Weights of a small mixture-of-experts language model, trained from scratch on English Wikipedia.
Size: 14 layers, vocabulary 9953, 92.7M parameters.
Experts: 4 picks a token, a softmax router.
Training: a variant of SOAP for the experts, 647M tokens, 6267 steps.
Below are experts of layer 11 (counted from 0) of a mixture-of-experts language model. Rows are named router (the router's row for the expert), gate (a neuron's input weights, with its number), up (a neuron's input weights, with its number), down (a neuron's output weights, with its number) and show model dimensions 0-255. Each number is 128 + 32 x the weight over its row's rms, rounded and kept within 0 to 255. Numbers have three digits each.
After each expert's rows: a language model's description of what the expert responds to. This comes from a sample of Wikipedia text that the model never trained on.

# expert 37
router:176050089123181068201175126049180185109133171100105130184166128113124131098178145113116097123142093179098129172076119126109151191126103172167063110153128133145113113127111121123081125102139101134123116142082117077117095101153116118129165073151075109170143145133204118129069107083060175115186146100135046067106095147152097173096109163107186186138129110102117148114122068107126099130154109137116173176104129174088101131114074177092150079132161124135115063120147157116121167099138099086179101049167118109110129089114118143130113122106110148159157101122095154128145133187123102144153151132175157101173162087115087094118052175122085082106113104099128142102151120101128113151157116144126178166100135133076118151123083141196102122139101095142098098132137133093120130105138144
gate1:114032098098076165127111125132145162133153089113107120179134141154154078119159122111147113151135109114162132092111074143147070133140086134110138092141049103102131137171168112101147142163145155122177151106139091058123099199093060122128053164148140108185134143117103082139069175203105132176163144099172086141098140102101160134098120121132101161140124122090124125086159146162107115148039102141133166105174146132153145108123103158144140113143140071174088106138055142075139130138192136097109154080104199092126157186092130142035080159083120136127085122140117122137103133110155181152154111092086116108131129176192091097149104122126089178100151118145044151142092053159140118099146166092102130120080136155144101119107085132121116099136094172125117157084139159117149120078143132
up1:127216164125191131096115144134090096117161136094173150092095094131137143131103114107095170111111113107091144167124151118120145161111192113177177175077163137139134109064054152169116136109097100140114143135105178189101157040183151113088173115117140162120089112143151161125174065077137086104081115173132150079170102140119114121170126138103166119105135123185129181158121115110107118143160151136119056165065099149102109130157142111081145125142117167088143129125181113184129096152064090170114114171128054172137085083133125144190138088149094109123142147124132142138151169115125076147130136141130129130152126046097172170100137131130160096131116144091199112124149220148117163172153113166153141081138095070167179168140134113150117155094155129102139095150159125164136129211100101
down1:141144100091143153134157096107059126174178085144109118143128074170106133143092135130088092155089088108109133092078136205082141133161080103153114128110036078162067109110137144157150060146123176144137073137137149158130140137178109159121180118078132129111096102105043199119145153122092118176110124140122109139143111023123054136142127124063146128139102164144097119159143132113150140199162158142111119119114129120097130112127146139112083087118110115149180110102176175127106175159115114129142102200142112119134124099101145109176072127181102076118157159115141161111192097161107125147084102131091099111175195155120157139123106094098091100115099082079087169097195073152102148211119091153163120147161190119086099113138100132148134140152146152106118091127083116115119181149098124
Description: Head nouns after articles. Abstract or concrete head nouns after the, a or a possessive, such as operation, decision, construction, scheme, collection, followed by of.

# expert 8
router:148137109090142121201114129109178168116119144104107115156111079106132187057173151134123111105132113139128187143095164139141139151110151174178114103132123158164126138132073144096105111098071075122143193115137098112114137116173059084111183143179142109195142170178152118153116124085079172099165133127100082046082109077151076161086094129091130123149168098124099124110118115077122157159154116149106135148114112204118135157163094186124196108127151127132106101154150175129136177140116114151116173112174113117137134141142166134094161136162097154108149135079134120182148066146109117187174126148121153112153130104144143078131053147081096105101135061110133112112124115126141135157126044113169166187146117090119108136126111141216044104125070106117133112162081181099102191104078123
gate0:138109111099128119157134105139094124110137106162051138188083073082138128118161149101063174127158121132105149104084145132155143113053189201165137105182166143144172137151082124134138140111087163119165149143170102153090193139114122082091075115117134123182130146150134094156131120135129161109151104049141156102117154128084144158081146154111133094074144063168153105134134121160108149200088160144136156114092113183116154135119072142122136203161150140104102080177154170174146125126116117082169203049148156183112184145163153096093098171164082131119094168166121112117112130088101081182135159097121111128147140120169071075108076120174151104110094116160166048171149114131104121181151111106129125093150141089067149148130174139144125134065131104073093138132119154110158152121119144
up0:092159097155089123132140137142091091145109148137095160194151123094095090076121173125083131158070058083144197111127105180122122093072144167123132104149139165197186158193151152099150096131064133157111178103146066109152172100094153095130120093123158095134104122121117123133166129161129173170162138128181117132085109179095098165119108145105121099117149086150195102114119164147121093193101087131192127111136074123173097083117073148123151198172124082179083112124129150169157127136129110110159160170151174111120130172122160098058080166187122120142118178135147147146086089113149140135145142148110088108142165121173103133084119098142111159120138111152187115171178123108091136154117177111160162101153162076069120137128157146102119101034148082103067109087166133111080123097132110
down0:071127096116067080133148117183099140107148128175170107177148167162098118168126141103132065174095127110134162090102113126148106082118107107167125183092113135093110155103153140076099119089139113125105135122135095103162079125120086120106109092090139045138135086117167111068144160110130150106086077089125126133096122207075123096186213054113118148118076139078176134205051129174110122094077105145117062141095156153115189159126146146131141107140138172146104134084102120142122092145121136183112114121195122106104117133110161114099107175174110068163115146116135080055171143077116157142128112117186124161116062103155072103063124103152182142086148160107141121103156154138119121096131175097124179105134168079123117166087090119122138131136157156125095140060150154095103136121144108
Description: Time and life nouns. Common nouns after "the" or "a", often in titles or quotes, such as time, summer, night, period, World, Life, Man.

# expert 53
router:164107094122148061174180133084171175086122163111107098137144124112116094075148146117110081119151098162089161169089105134142138176140114175159094120140136120159115114147126151078137118119120100124121164183097111094125090075159119137100165073183111060144147126134196095127093103070030179132178130079136035071102060159144088179086129151130172130160171157083106156132105095107128103146164094165185168144134121172111130141134060157110156109132189149124137089116133142091104196111110107111150106080174122109129118103165124126097144156106115202141157092136108174118144110140086115129165139153169176104155181079125077086126055128104097086117125096090151152107176107107106153152185115125117212190122161111113088121126074118160102115123121111111111101117126159123107153119139136
gate1:145093102195108080084096188102114072154116140110194175083095122142183140135140111153074118119107158130125085152142085111077102115154079138120119180134149155126072173119143126149073111144123114155178164123102151118128174132160124153073147115166127098140117159117147110107150102151120106089090151160158117124097160124143127163143120160092114090108086051092141164094176173223101096161079186123166103114106109129169129078180139155180101220121161151155100120096146067103168115177191142087186071113121182092124103122152125154115126177143128158163133139157171117107085146103130125139149132126173151134166116131166158124157133117093123142076167167126084096095144118118140167136159137154149110071130157083076146112168127160193087142107100144174120081143168152143104088203092193
up1:148131113062154184126104061136157120119123111155086050120161140121111172104133158108163117116132105144132163086111156116182157121132147094128130084111151087121147114096056109166194137103110111107104080132150115147110094135137130106144108154115139162132141068185116119154151184144145133181167126090091136132118110105130175137138141125186116138162148168173142086143085123060143168130162138128111158176120158124107122137061099096117165030140110133134174096136058140080124125086062126136084181156151063167124151073110141087152099058118124078096131107066122104144145102135140103116105159185091108136096134112087132103103143128157136153189050112125172188191100114163148096093134155108147126193129093133178138138042119085068155148126150107080151129153130097063149176140171115
down1:099130121100124129093139133081116142131087136125115107103153174074091116120129165171116116182159176139111141070091127081165098107134187077130112102193117117047108121134098183114097102057130158105142145106082114118096091149132148170101164135075133128172177128140134136184100150158115106150119065126172088176139162123171149054117129198147127115120094163125137114157118182104089125089153157150168116107156133088128132138078139086121118117153127184129104113098123076150102191068128099088089145164128036155120140133131142201119096072139073095148146129111180130139161088151148132160187135084142113171057132111117127096157130195145089133114109130127074143207139159120115162134198149159181139096066122170133167109100169168119137127162113103087151123133049150163123165116124094
Description: Plural noun endings. Plural nouns and suffixes ending noun phrases in prose, e.g. students, schools, materials, -ies, -ations, -ers.

# expert 44
router:197111115070114095117108127094160137066086119087112114150113126088160153166113106113154069143136109133114151133116113142107146165122096193189080064142135132185125026130087128129088145108117108105141146124061118060155106090194117084109137080120119132185142105181133061180151096130117140117115189096173059167127109160177097143136084130125142117148165122095147157145094154131122069113182091134199201154141135156071105143175104135142178091112185103173150101104150174121118141085091153115136098142095125068163120143158128111112141121085063175172130130057094141151173092135152136118167148133136140130141147123129131094111110125054106159089131107113146157071166112132120140195145053070168148133107114082128129169123123113173152123155129133084142132138149154148093147136122181
gate0:143134143146119150131153112117121113104132110099081163145087143069147137063101106087153107186165046114140168092024042129137171113091084100131093145102112173135082087164169148131133131162090102098124105084205114103132142150095150110131138132128078145134085104089109099186052129105111113171079160118139113084171106103135186091103124108108108115142139156147142143102118107188095097087127102147169097163098179137134074140106139064130121088176145156153120140129172107158088166111131174086114122102140147067161091108068120139141185121109166106130092121138171098179165155148136163130172123164133143153105178177100142166101171145157189114123120162099085107077142050169144147150161134107098119122102139161043172059119140131111175129132133150088160164143110077160147121145121140
up0:180143126144145100158100125163141096140112122158184113097092114183095085085118163113194110100058129167162105100193118120163181150157161121091159094109111062101097151086057129098127082107130160198137161129123108148143074151095116144123116145098127109173165148137178149107140147143084138123173083181120182201106145148160102112133093140164144098178140085162143060166103132105132111109149117121126116104095123175159145133155131152124156209191155109152173121135142096130153105175119053135057135177156069168106161133117120098152129130130119084103121139075093128117127092125078081177131124103141160146120102099115097074121101125144135184143235100127159112129097183155158126088065097160143098151137111069200130129103108132180105192136157097169144110124133153153109115094158124
down0:125124088088130070101105131117109100099120132064136100162115104151119118145086178128126111097099098124093099111101141167118149082150068152151150133114127171121150144172110135185147192176083053136167088071123106109102101081118115111168103159100093153119114122202171142162148124090131171159133106068129124156153094140122108142223166134152132144061160132082118149087115132186137114170158108153153143126143130152144123147146173153143110111140115050183091165126147148097158148166074092107099159087132177064116127087109113111154105096123200076090062102113099113113177163148107136152124101146163067102127118153106131149109130146122158142128175096187158169194142100208161135121071099122122154154197170097130122089104126133183171110124217131118117117145082107163172082093145135
Description: Country and foreign name starts. First pieces of country, nationality and foreign place or club names, often in sports tables: Bos(nia), Slov, Azerbai, Bol(ivian), Sw(edish).

# expert 51
router:106129103121139105221131198074160166128136163111084108154099084120124201072171100188168062141183105136102152162092094140088210133128108142131091105149146189161122098123110150112104094085132118104131168160112129119152126099211131099102083072161061102153142159119152116167120121092043208126140187073150078099106096160138117188096092161136121123171152124098065169118136110084122084105153105144143140170149098152137114164125082125097136065136165138125113101128136136121108200108113119099177141069172094114112135102109124143097149176139084158199106105130133147161161107133080098146165135167153164130117142105065127145131131176112123057140144136115133148119141122103100118157143140139157154145128130070082064139129117128173083139139093133146156118172076162117099160101107147
gate0:169073106096074121092090082108157135127131083155058123061119105107134131158142148118112136164142083125151126107124107167095172086054182105169129135151160165056078096146165152133108103109128128125142082145146161141141119116152096152117104121163146168206101158096157116147094205089126173174135189117126142053107132136109127101052142062086109117149078127158097141114122129131113088108029078136159122123130117198113116078117101046112114093126181123138125175137092118087180134125147132129187154117131130135152116135144139110045117116086101143123109109123097147154124136151088171149146173151119113165122105137095121114184117182199169081123182133043068138159109136157111144161160108096088145144110079142118093092116108075146117117114144139125155156105168174135082138167105112
up0:181087109107083105038105117147142166105126091090056134092142132079133120112101139110104109182138153138145091141130087154093124086095137082142123109132133138102095137136101205141133099138094151170145094138105138163135147176136169133160133183143121141174122137114069124106117192110179153157151218144140128072121106159122141078148131103176171149128088121157099118165106159191089117092091123092160112123155127166123131064113170092126085154158128092137141134079115105073137176124104144141196112159133206123181126104120190111105070076093139083124110167099072196129132154110130121193125131126170140109136106145118128121168109097120184122082144136063089117162131143175148095123126150158144151211087128070133114124130167105160144137156129083138134213080167167104073107128168076
down0:157133089147123133167192120136159132135113127183105195140107132090073152139118126143127126108119095148142124103090099193152145171055115126148050114109132144169085110143150128134152107124147116109127116101103151088194152158109098148070054076131060094148133122122102142065078197071107142140098156125163148154117094177106102138048102131108114066170092159125122142129104136143086111176081121103097112149195078169097128085105122100133117161148164127184078138170137142160109150154111116107119113110137081079151213131098143178137127115190145139148106160093162186150201108106085111143171120171174084132139143115137128118096120155149119098198161172128157152124102122094074135082106196102106147105153160158123152086165039138159155130113113159141164183173158121138139117105091127
Description: Family and role nouns. Nouns for kin and roles after the/his/her, usually before of: son, daughter, sister, member, President, part.

# expert 31
router:147093098122135105182138158116165163121170147087095148143148126124169164097120136082139127142178117204120140140106114137065160168125089149171067106148108132141053077102109096124086059090143087096138179157101066143123106113115090094101127118146108081163159121144192120123078120059087152125128112138144083108074120113138059140118043142112213192179168117134081120177104086115147152145163162147162145173115104157115099138159121149116152102142133196133121078146141168092092164109116083057176094091194090069151140111124081170128144158106099127121133099094121142155131094150130099126171153149154191048141140114115102114092086200118116129117113088111136138069142090150151121140134105130135130134105174120104069148103093138192109124148103140159152112077105142068113155104150121
gate0:127113098126163083127136200101153133142134110105112085129182104124082147138091140168167082095163090084094110083096195126084103133095103118132101087181132179155159090106157140092126066143147127081067125109192177124108167176155196110149075167131162144131131163128147145109172119127129110045141131143116133167062130120091144097170164155174100090081122073113134089154120092063128181143123124126110083126132117153140097159079121101175120152136121167158160143161111089152198076089137080187172189091153117163122156138106137142201214159106134164112111109134061113094167119128111122157158116138193211181162155137133098143099091128161148121158109123104092131101121107155140136133111097077102168133117171163131127087124133190142130199152088109161146142164163137132124148120105126
up0:142164162156129165163153082142117143152115130093144145136110149160130078143110139122092188084113185094164137144135044097166145139133161137146084179113184109071156117153095108159108136114139114206173085182169134096176080096160175133158146087119127079122144109113079108084054107133117153136165115096115167111164138163171099162132145160139095106160163113189150148151129130168170080123172184088168178124153125110121161132167126138112166138137109086092086124099121107089061161138133117099095150173106146053095089170162088102088109115141138153138060121151159105133168140132096172099109117168119052091147088158093150121154191110137108136101155143160156131108082195084064091147125129165113078114138021124145207140153129127112104079097129163113116151126096116124138125096133104
down0:139152145142112129135122082162228090129094085151134039150080117117110101133132133099148065071098116105126143151139113123138138126111153097199132108143131172163096132141058119153089138145136109172127084112106120132104132059133100143135125135157162132116161122079130110128107142151198126107172140150104106106144154113157099071123132140146115121157132134071123119157083190149158135172142112136145136114133125107055163093075137144065144124122126090058086121119123119093155175120147122126124084165117171119159143130097144101136185211117085143172085135140168040184131172119141085108125082147109132168117136096098111202097175114136174104148169151094066179159135121087182128168164107121124098166122035061146123121088148114101104123113113113157150110141026136064139137071107147
Description: Adjectives after determiners. Adjectives and adjective endings after a, the or this, such as new, original, large, traditional, and pieces like informed, uniform.